{"n_layer": 12, "d_model": 512, "moe_layers": [0, 1, 2, 3, 4, 5, 6, 7, 8, 9, 10, 11], "balance_loss": 0.00429, "init_std_router": 0.00852, "norm_place": "pre", "attn_scale": 0.0884, "parallel_block": false, "lr_head": 0.00447, "schedule": "wsd", "steps": 16549}
Below are experts of layer 3 (counted from 0) of a mixture-of-experts language model. Rows are named router (the router's row for the expert), up (a neuron's input weights, with its number), down (a neuron's output weights, with its number) and show model dimensions 384-511. Each number is 128 + 32 x the weight over its row's rms, rounded and kept within 0 to 255. Numbers have three digits each.
Before each expert's rows: a language model's description of what the expert responds to. This comes from a sample of Wikipedia text that the model never trained on.

# expert 28
Spending and serving verbs
router:127189156157106191147069084106078186152163208115138112134058133155135091118135098137158139088119187149172079128152101141132138096115143155119100081123159166161176114138094127120187147101098143109093084042140147073084156091104175112079153100082089127103175163176158132140084091158168120162137096119146134093149076142076119091093128112096162107128166136156149139106149139168159094137100
up0:112123112085147077093175147105119101174099160163102165144163132102091150176088129147092143097120133128173104102107158114093115125138128103089068214128136096115072157160116118143101134147137158092083148126097103114177161160143142118205084149136105151116130097058079129118166116104099187118126109159107140114166064049119127141181113145092044143114096089113141087171135086087111156069158
down0:137153129150163132087094092122136170100169172124176175125084134168138175144167029124122101132130055179079142109136081117084172158110148107127127187185134129146144138105080112127100121121131155091138144063173143110116158159081179111117125151076156116170142062066119158098048149141137162208129070131148049125133129163145132201105138150139101116151174160138125079127130134076176180125086
up1:093115100142149066087203124190127135147088160103157149133186171107130139158091110156103118147132112113108156123122129108140168137125124106143103182162116139112102180112136173178143150186135136118103144132182098167161153135159134134184111092140198110146124070116080123118125103176125178173145127180135105144158116090064128130113116105111072155104092108094133074151146147139109168052157
down1:197094120073104117093084142101077184095113096136097087107075156130088074097121139153168127137116100114109145137169045151137157095109110176165079181172099142144140115098131078126108094070107160063091121112142095145052122177176147153137168151144093164104106141113111141181109105157133138092125142154143078160138084116092117098123122124087101129141185125101154112133128089093126160135145
up2:093129125085101103110182134196142082151094152114118136110193153116087169184086153170086110109117065123141156141137126149157131138112126075129113159102107138140080138145120205178145123180166116163108140117094043139175153175175077166186097146136094140123113087101105143082163145162112178139121149148097097108098086112094101140139115132166063132150070116128107108107144136080116163073138
down2:112187164123115081125081164130100169150087157113090142124099090094083141086120108108098110096166080119129075116134090136175100152141135169101118108123123142136155090160080103056191134134088159147083144056146176095171154127109088151110121101135121191167138144092110109103119214092094095102142141107058163137096114101156166138098097153077099124149126117143132125102075133136162129089148
up3:165141133125120095134192131133141098193112133120147111126180165109139108141138153110095117092095128132115136128093124184150158133161107068100100201079109092108096124175123218077127103112136134108088128171112096132123113137179105120187130096140163123156091091068088112116133114116085216147132149214125115113145122123106131158126090127123045177137086146101068063199143177059115186037148
down3:112051119134079175161074162097171176094149133138113141073112151124105088109087206155116133156111121090175120173136089145118118137129091152159159177070142063099103163109089096154152086087188113124187138133105154182148110175124217152062116126138101139119122106163083121104054095127148146103112098095138138131094095141074133150191136122189098156121073120143137129093132094087183139135120
up4:160115096122133088093162124115159166161089138128140122102169137107139156171076121118080125142089093101097130168135146120093156142110136131103081167101130136108083217157157118184130130161207112092118135181139071160170154190145099128159095139128137139137120109068090143141125098121132179102147151149108131102149073100146113112124113132140034155145094073086127124142152126044095152059157
down4:096112104128118120170065119116134149112163151104113166102156098143052135096078118066104099133112087124068149051164153142131101083088084192120166170135143156121136077133131165124111101107137092108125076151124150096143083129107136170120112217135127193106072103069123141131146113120118117149183105120131133112159160133170119096075113147093121193094173115166061090115159069183124150186147
up5:129110072125167075090177133134169147133081187067102145127146132081173150178135144172088087101079103126118144150180117124133148160135136083172096188125120121099141135115130200117113142153130114117115149147122091181170148175137111113136116142144148124172129053109135121120163142140143218088145173182119155138137115110085157145131083134161058179094142076109115135148158074055114189095172
down5:111177143121189105159071123156123197151115117114125150143139183138136127102167110153145136146153162179102171113122087120140165135133132108136145107125186162160094158118183181153151143060113143166136146142154151070149127146128078157068128098137122100103072132115088084068087136114076115193145091124159199110146106142118097102093160148050076077103173142151152130133091138117153156092092
up6:148116087139179072110114096090113121154081119071097163147163073136093120089143110158089109135057137102174124082089155155139137151143120091169143116133166192159145206091086122113064173162092119091154063093081143087131137131116148100121086162164161109190121147095154138082104140105109127142100120143123146160093152070155150151148122176158149093152161069094157139114158176141104196127091
down6:168142095117138100201142089098152135108088178085103176118077070165102081097111171164109137164126099046147133164088132151114179207079137113190112156126168160083102150032140105120127101151156124149176103207120058144127140108103096105121132218167131119093130164126123120094178144150143114080099131103106115171122141124181124125168107141084115172114059130133174181153090170118097181086166
up7:070108080082129080117172175116155124127123140097126135144162140097095133143119164155084101105115113135130109126137173136136092136186114067101109168120099080094134163178127132142105103126134133151077176172135083160162109178150112108162098104133118121153171077106120130098108165102088206112134151246133066139130104148072115156196145169118061205106120144088116124160145163072105149133160
down7:129110173141133177121155099130165098104113173118135145131128152059116078110105146085137109068116111099148111116177147153188121086125151193172145144182129114100145132162136134125125180118179168187149128172146095100127116096196196116041126134199082104048096130159140103145137113106137129118107167148091157136072071160164163129164146111140144124085099143180128122131119131144151116074161

# expert 29
Dashes, pipes, repeated 4s
router:147165109131121170156075174114112165076106202142104123110077163127107070147214146173172133150123092088120064120157080144128161075146084162138117091128152117123140104112133125161118171139068149151078094066163074165110115139114149161127137076131183108074180140128148146193108133118151110079093180135113123126138129116064134126100131169085159098120117162092191148171108130123135148121134
up0:086159105074121139078153102153161102187121128101136168144118119145170134095069164137127153091133197175135136092138174116106134145141101081142077194112147092114131159115119174117129065124156120144081137146139083160143129133201119092174170092136150129146090187107115111125133134179077204130168102145111129094159051076085128140138072142122078139107118086100060121113191140129134173066160
down0:117084137177140107101171115046124109122100149095167096159111060053109152082147099143087070141100200168156163100117130119147091182131123107181137122147119135118101180171081142158112105178190122119126164190118172058097167150116051170115097162107088106111115121134128133115128130095102124148089102145139184126146161186173120145128145153110125125176109115132116183132111087130177111153194
up1:077102118120107110132119132083148148131140171121103163108180072158152093159116152182091118140119110199177142162133179160156128149082170072168153134158111151132089141134117103170091132143112110165028118172060126106115131141132075118130138140168219073097055133104127162098141110092085213106162164105094143064163121153071168154152142144154143168129132134184096106131174130163071113181150
down1:192081134112146103099149101109134105082154101201137126161172086153115146148102105063133120174100161146135158115034206139112166153115130085137150159136122095117138164151169174167107111137148117099135134179117077171131099125207131152118125148139120176097140146109095169201093116095133098106094129140102146154165175149180141114164130122131127176128122137082133145089135207150155100155174
up2:109131111155093123119199137181147100126135152112192160159136130118172170143079138162133108112157151141165133126130158121139113130145147108113089125132143153129126173146104175089158083082178072104111154138118104144153157146150136082203123135118117134153090106076098158115176143103105209138145125111110154119135108140111150142158117127127077189132101067135094079140145128128137150131123
down2:119153120182231147105144153085162122160143208113116116128139125111131119057124155129084181169087122209172149136102122158154148172169148087032059142125130114131165183090076105124117106167199161080084104132108060115121117126100127136134114101151107101127176145088172118159130124137136111213109092147163156137133132113112126152089116127090051146166117165157077122111159157098133130123127
up3:140119143117147104134205160125128077099124154115138098146159127076109130135085130113084132128177158149149124097157146051135141121109168091145103204158133134094111182127121150095124102091154123098084113176144089077153156172158087105210133133139091139209084100154079142094120100194131208099197106165124126087149111125130161152152097096107051162135126096184077068099177160151098135106170
down3:120123148095101098163118093173093084157136145131104116184126068104075121137198128120141149105116113097116135137161131192097138150088147165115164155115149144102128170198117161196146081122107118134152101114127123158158112164119137056114147162143076066085139142101145114135087105160177166161153099119137120155144109159175137100172123162148085130126173089083061068065142086129121107139123
up4:137131089137167163108129106116130099193045109112177124113142134086165139116097077092099163145072152141135129154110129150148142092118157146098112147122182093147050090121123098134133112106127143133163205199164070136153146101134117140167116170132118172117147145147122054152172135187099165103180146137114121116064110167128186164092179099088087131145098161174081158185117117136158138061117
down4:187121097136096148143114128147184086132157119153181150141102140142089113160186094121166150161156088152111112116168022130099089158091121131064133148083144085158108105130102113092190138139120086152084182122161105107148091152142092118089194148148088099150069169207166121124120166079142072126091127158146092057189106144135159142122147144162114155083048109050116166116130148129128172124134
up5:079127131177099100122143139101188134217191106103103077121136167109177141144142141108060171122064070153152176212118117067168108162135078135152124171119166164120179105153123132108124115134162162121162110160181083209114142163156155080114111080141100200199076099162161159134124160148158155112139161128121109131109103093155186130131152140148118116163125158163088118192136141138109130159139
down5:133140114102092141109123178147130103104138071121092104201103164145129122135136185118117160127161139083091118235038089075123144108162122087076132085107171098072111176180106182110124074112128078115092102148158161075122086169164127179144127131172068130134176156103136123095113088116103114069076112147129181151147208187113122138097114077125119145129139133128132097086095127124141095158116
up6:091159155094092093120152161150161070166174118153116139146181140166129152137095153119076159083184136146141109120112154118121146136128118102130104195145111142116085161154134158136125084125172100069092134122098096144150100147193118125198116127161100143135088106116064143102123099163131218133149109156100136088148061135102127107113119127105061133122131146146102116101146141157094148086154
down6:153135129096131161154063134105127154123102074144187137166126110155123158105091117102114105145120149104084132128083118147154107109201143167113159082077136169122133108148165180137104129092118112142177086086188166099127154154102122142092073218098147124129105181088117142075071155108161062120158126058121071194106195089131122156192154145137154089183125171053097088082092060126193143150100
up7:116140151114085166113155175155180132131146144141136176171150128124160148140080159144099121115108163145117146142108144114114143163103130092053087235134102119116117174130145174106086110145164102091074132134138078132174160090174179097165141121139094160110133124112109118081182176193105233125152102117125111106144113097088099143150119098096072135142102160110095112114152145132100130082149
down7:124107115177175036102117100150094154122117072157106107141123109094091153099115136128125145124096195124117079180109103154146109118116098139119106147121144099118137147135157125162182142117148104127142196147110162143127162155131124166130156034145076125129121114167128112058174102110150155124219171098159126139105144137160133111115171108182128126131091132099119114097080153117130112135125

# expert 35
Parenthetical and clause openers
router:133185146152097115123087115110124181141172161145158143095063080140118125101163179155104076076116127115167088122136089093139112154166144156127098082119121160147193151101107138149154154170138110137122089044095145103179151109110116149141145150117085092092148173178168134153138119120120111144069134107151135099175098141100135111076144107123156107101178147128147155104059118158182107131093
up0:135123121128108055104146094169170091131110131124115174185171153120137186146088162137113147164116149131130156090134120118176138160155153096113109144168128146120087157175115138127124148112171132092107145134147066162096106165203115134175143105144124100147084069175084171155107142146100139148158146151167180088190097144080121133142082112101081173124111135100139049198154145080122170103114
down0:099108155091119078112182106119179126135110140108097164147137093134105154172151162171190133106095175158114157106121119163022185160077105136177091115105145141107160129082073107153092148140136124145126153120154136194123117021107201115125163138089163074135203122119087159170150166141135144098127176142109162164110070086123151132122150138124115074157153171141158102147115123155146102140102
up1:138155163098089154091184171109128057121168138093087082171193112114126182115122159155168160128150184145151134158134078169161169071089070084144149195083097156108144104157102146090131067111148170072120152180086125111136110176170088090184108137138174136110110130140138071143143183105114155084163114141115111074156140098151095111115070187152115167098125150176090177165199164133054114143161
down1:114179103045098128130178179124169108122116135110110128164082151134168161106145143126141091078133137140049101153163106124103160083175186134143138141133177148119215128128141181144071109084130113092161052096143137106159160140125102183112129071146173144149194230054109106144098054155095191086136128137131155144148142134138109158161154057119172105119130119143076109163115095117146165088134
up2:167113101102112106108173129128106090141125131144038111142160137114149174115101156131142137160143128087116166148182158140117136153122137056106106177106126167049091138215120098091125090090128174089045126182152101162084126165183114124168140089110084234160127089084103134108100146141181220107172142158109159103125108137107142133136068150104106156100089137134166081153181116112120198126117
down2:151140110108139102120103115077197153085139153131149135069124135155142063152158143066187155086155114176126129142124109083160140100182183135131122087071085145103140135121135144167109111143107166143092094113131158048162157105100072128127108146120077103171167094064208111098099163117128115107147087127125086150136136143066127162082132136151107130158186093166117159165125126165094122152121
up3:149083128106167075122197171144167122130127178117112146191148139101125210166089109149073145173128134116142139130181179119147156119143142102106120171129145122121107163165114089082122080084164140138106129140150051175104094186135152104174134162111141118185126104129108116116142135131106200121137089158129130135170088121040098138135144103089112102165095109129114094133160154142083192137140
down3:127182160113133129167141179127118116136128165114072090152103085139145119160105117101148130126179136114131109101122147122142099115152110109131062092115157062120158172118084147104090157138106096127175095139135141156149124159118117138155135089154153136107129093130146136122126104123189122159156105162136107169144171111139110104124168098152160152139083100134204071082073097067056150152089
up4:075111165129092151182170154173127055123114120096148103095143188133155109144122146136094166150084119169124141089091162141120141085144154073150105166139094116147095159181130167155164108088187126127060140129190058134085097162161118104132134129148104144151097082127085162127123144149123174144177218188112141128175093132086157186190123148131048147124145081150103085152158161095098177106163
down4:125149142123081105133089096121110181067121143122111101171090094083139162176141110126129147110153126066159061118093125054170169105163106122071097152127129110166089116108018125147132095127168191145165130100080094116167136048161080159108108162150123139106145135128144068117074076129141107108183149161139091137147171159156123130158144110116147145089111115123079125129115062165134096120126
up5:144140103085114096117155141128120148161098158127122138144194170060153140163082168135111131119145152127142157100127111149114137137113120093128139189179106094142042138185127123122102135081160097047082152153102116125087078157203124110134121165140130186136129022106079081135116136161101205123160104181077129121132072073074159161137093106115082196091121062150151099121163170136084174085164
down5:181172100183107158161207124047124089080062054130167066122105141106122126145161116117145090135105071144157133183129152168131181144143137160142118065181193096118135158141183147176112150088132127068156116155089124148117144095111092127095150093138113134134161121117092127148141152108145145144101117180091113107146135116113147122099164156128081148144155169146152114152124112121097127114151
up6:129121125090140069137182144149187085154163106092066157165163172143152185179135136169104121106110166137170130076150146141127170130081137090129097208130139107084111166204111117099132149098133115133064143150145098131104133151178155102171121126154153163175070091114099109075122161111097220128137125149077155145143077111120128144124133118109081159143071049151128111149199173136124157086148
down6:166191122119197106087117142087172077128100067073118167162084142092171104094130106102121074184134075097146073149146148116141135100140168093117157145076137155148180082111122126145134118137096113138165085106068205142105151155142106070145110127144231096146186104133155104189139136129104140070122145149148106117105152123131118164074102163114117167099132044132162119110094060055154150149131
up7:113117109057150106069186135171184144138115131088096157182143143171090114180090128173108118118101170157096162100130176159156153155135153082138097157134102106088117147191115127121106147105100147128022126129172086179091125142153166102129129143124133196140152100127137110106123155143138176128161099130124102107122089146108157117145097103137088200112086101141120039133214144103083170115108
down7:073147113146098124166134137118081186138113105134071089128112124118110128102098117093120072064160105113101185154101093104124099101109170113150209116153116125146129121088098121162189183055068131115115123135147136145107094180086112108138108122193137101121102094142135139112112130134111147113134157174116152144163154101108153149163151113120128121085123155131135139101101097109122143177124